Experts of a small language model: vocabulary 2311, a sigmoid router.
Below are experts of layer 10 (counted from 0) of a mixture-of-experts language model. Rows are named down (a neuron's output weights, with its number) and show model dimensions 160-319. Each number is 500 + 25 x the weight over its row's rms, rounded and kept within 0 to 999. Numbers have three digits each.
Before each expert's rows: a language model's description of what the expert responds to. This comes from a sample of Wikipedia text that the model never trained on.

# expert 5
It responds to: Word-initial lowercase pieces after articles or prepositions, such as d in division, c in copper, re, pro, t.
down0:510461488495481472536473509500501475484496528499516535496494531519543573487487508495505486507489507521493551487535499487456497476546475508507524522532452560470480504471458501509510508488474535482497457506485532534518489534505491509500476503503509494501484476542526484475548443508508494490483493518533521492533536503497520506541531472485525480486514490483489523513507521488471521520523495516539515478466485456461478489514498488534488491484513487477478513491472511485472486485492513
down1:516483481469523508483506499476533523536540502471494518479474466534457503508458504498511501460496453476508509500512509492508499464470509553486531495508493518491518519495474497503478483534476465519519463506497513524466511511476479468487490544561507503508485484510489492533529480484518515514482508514490483477509454515418520526506505510490535460534476519514516506490517526459537486469522485491526486475486553472557514517520513548472491509498530500560506485507469480528505527508468545
down2:489447490469511484509504492481501523496530510504482502517493466501513493525493508460511565488492446473516471507510520500510492485479528511501532478435508513463468518466513496500457470529510489492462490514521479482487492495478471498496532512486541507450508502500502531462502460514506499504515487462514532514545509497519546537511508461575483514457486476483484455506463501533440524477496505515440499465489517483529504522515480506488506502543521480463479515482506530493525494479512478
down3:489518537475469512521517527490524506501536502498528494532509537506488468569486509536577528475473495477479495532504498506472440514507479479480518472499490493545499510504485508475525477495461539509529496503524495467501516466496526533510471482505543543553523489495546486506482485474534455513483494516534489483517502494483516500520442520484510496418501559483513520495508526505478459463534473485519509479507484495489508480479466487507481497468542495542499505476527502496491503501473470
down4:484522484524508496463471506531516496523522525465483491480524467503502480525497505477523557513495521516501505488516554471513493516504489510526499481497506462500518513522515483538510529518511478444511525515436515493502501518477507504477522487477515518535451479465504493516525469564513469471501474519494492465524443499563534495497452504512484489494520520500481581472513490443486555509499507510455558475454471487514476520491487471535498497488467457491551545497526484460496489506489530

# expert 6
It responds to: Word-ending suffixes that complete nouns, such as ment, ation, ers, or in professor, ists, plus whole nouns like University, film.
down0:499565567496529497507482466516550556505497512513509515468481467496543486517511490527487524538477502476560504512500521498512461533461551478530499560507484512499508503519452505521526566460550479524489502494470528513522487497452490545502455505478475538506521510505503493440493500487454483482477530486521526503465496500508491520478516488459522511502541502503524490451468485500507497492520568503475501496521487510511476528483493481462511509513484501491501502481493503459485493517507495
down1:538485518511534498522500511500553513466502481442538518457515485483480477528526478515531493494459509479489447483533481477515508536503491481538476499530489457516505499509508502455502529521495529519506536481550485504560499514513521492521469503517508534510492496499475492523461512480452509441500542520524501483484505507535525523516512454503514504481459462523519521478465499489433516498519487449501530505521490480499539513527491496545533486484525492493522490529498527465518512488492546
down2:496483466506491524483499464493499468506484491461538502513529525517483520520490513469489509478458494459498467479532500475499405464532485521493520501493510550504503480461459521499497539479517490513490548519479520460499521455485492538506452464529537529508484492540553481504537524511462516542509531485519482502487476519494526528490490508519500501500502483512475505520492467498516460538465443467464535500463512447512489499493522554483496507455521492443469516521520527495502450504525498
down3:485529538490521505502464508549468494480500505515532497519485450495512515497462491511473493525513522480495494559508483463498467508486547487494538491568461494498497538514508485508510493496489506465508511503535476488511488504523511492527499507497512513501458516489473505472449523561506505436469456473502539489524448492512467528484495503453519507461523503498495462504518512514482483481520530492428534489510492530485474516489495489511486463516478489518463466509468539468550491557499482
down4:484504518518515505489469492504496457495483530516495514527510454521528528485423533515524482562504501509494500498487497452475509499548509533476496534513532479498486532495489485532517467523513489542499497475501488514501469505527555524469447500507539508496508485525516482565478456515561498505510537459523500518490498502509489506523481534493511469523519517502451517510516486482495560525508493494497474475486495475492556499485494540529509488527555495518459498493510544565505488480506500

# expert 3
It responds to: Later pieces inside proper names and first names, such as on in Gordon, ael in Michael, ie in Leslie, plus John, York.
down0:490480500483541538534502508468466481551503514465493476500528485480465494461478512499532484482460507449540495484537551504471510496483525475499530495502532491485464512455514511500532471515463475529512527482509488522470500499538548530514501484475503509506514502522464473540512499509471565534497479543522500460519492492514499456496513538499494512481500472498536549477492500488512478496498498461506471489515468510481529523504510500528532473494502482514534490498499479517503495466522464
down1:541495437503500525480500546503497480492480480526489531508484510505536485474519481483497502473469495487507484526454516547502484540503484492508468497501485466502493479524461508535496514504515491514516534530540497487519503499451534490527476487511476497479481533488503478473490486500477516503468498513501463480490504493494475491492467516508487547495475467498505489481497535491481473513510499486482547530460524498537468507426515502471519490492490459470513481537492527478495522518541543
down2:540493533490529528479463529514477535504519517504503501538489501500478498490510475467520456495543501506462505536494449435543526494515502514504506517512524530454545527494527488525535479475477494528482457520479544444480508525486484531533497479523490485500489491548499486506488495492457521486502500470478505467460498524462493511482497515464515526560522546493505521498524498518486513503551515495467460490502523488510491500503545497463508490543526479494452503514507503515482528451512492
down3:501511492485487517517495500509559478484514521496482484538505494475526501467501505558509519511528456552500477498562507492514479510477552528541491497488485544477531539495538508550521509459510463533498513466493486529497515498521512464465513548494493518498525483469531489472494533484517565451479475526458517484526480508488502491506437486491516482519509501553510479538504526481461487469508497479487496525541483516500525521514513494521465495480518474487489482479510542447461526497497527
down4:530544483510502482488497474562507453505481508496477464475465495477513510499497467469508483498471524511520524574484476489537506474495518505519498530480461519532445511515492543564515468506519497511499483484494493496526508472507498480492514494522546487491502519476499503507504504477497494480515461497494518474500499532499492479495487490506514502482442517491509502522509501494497502479511503482485513533493504513473526509522524506471474513509499507483479488524509475491461522546481521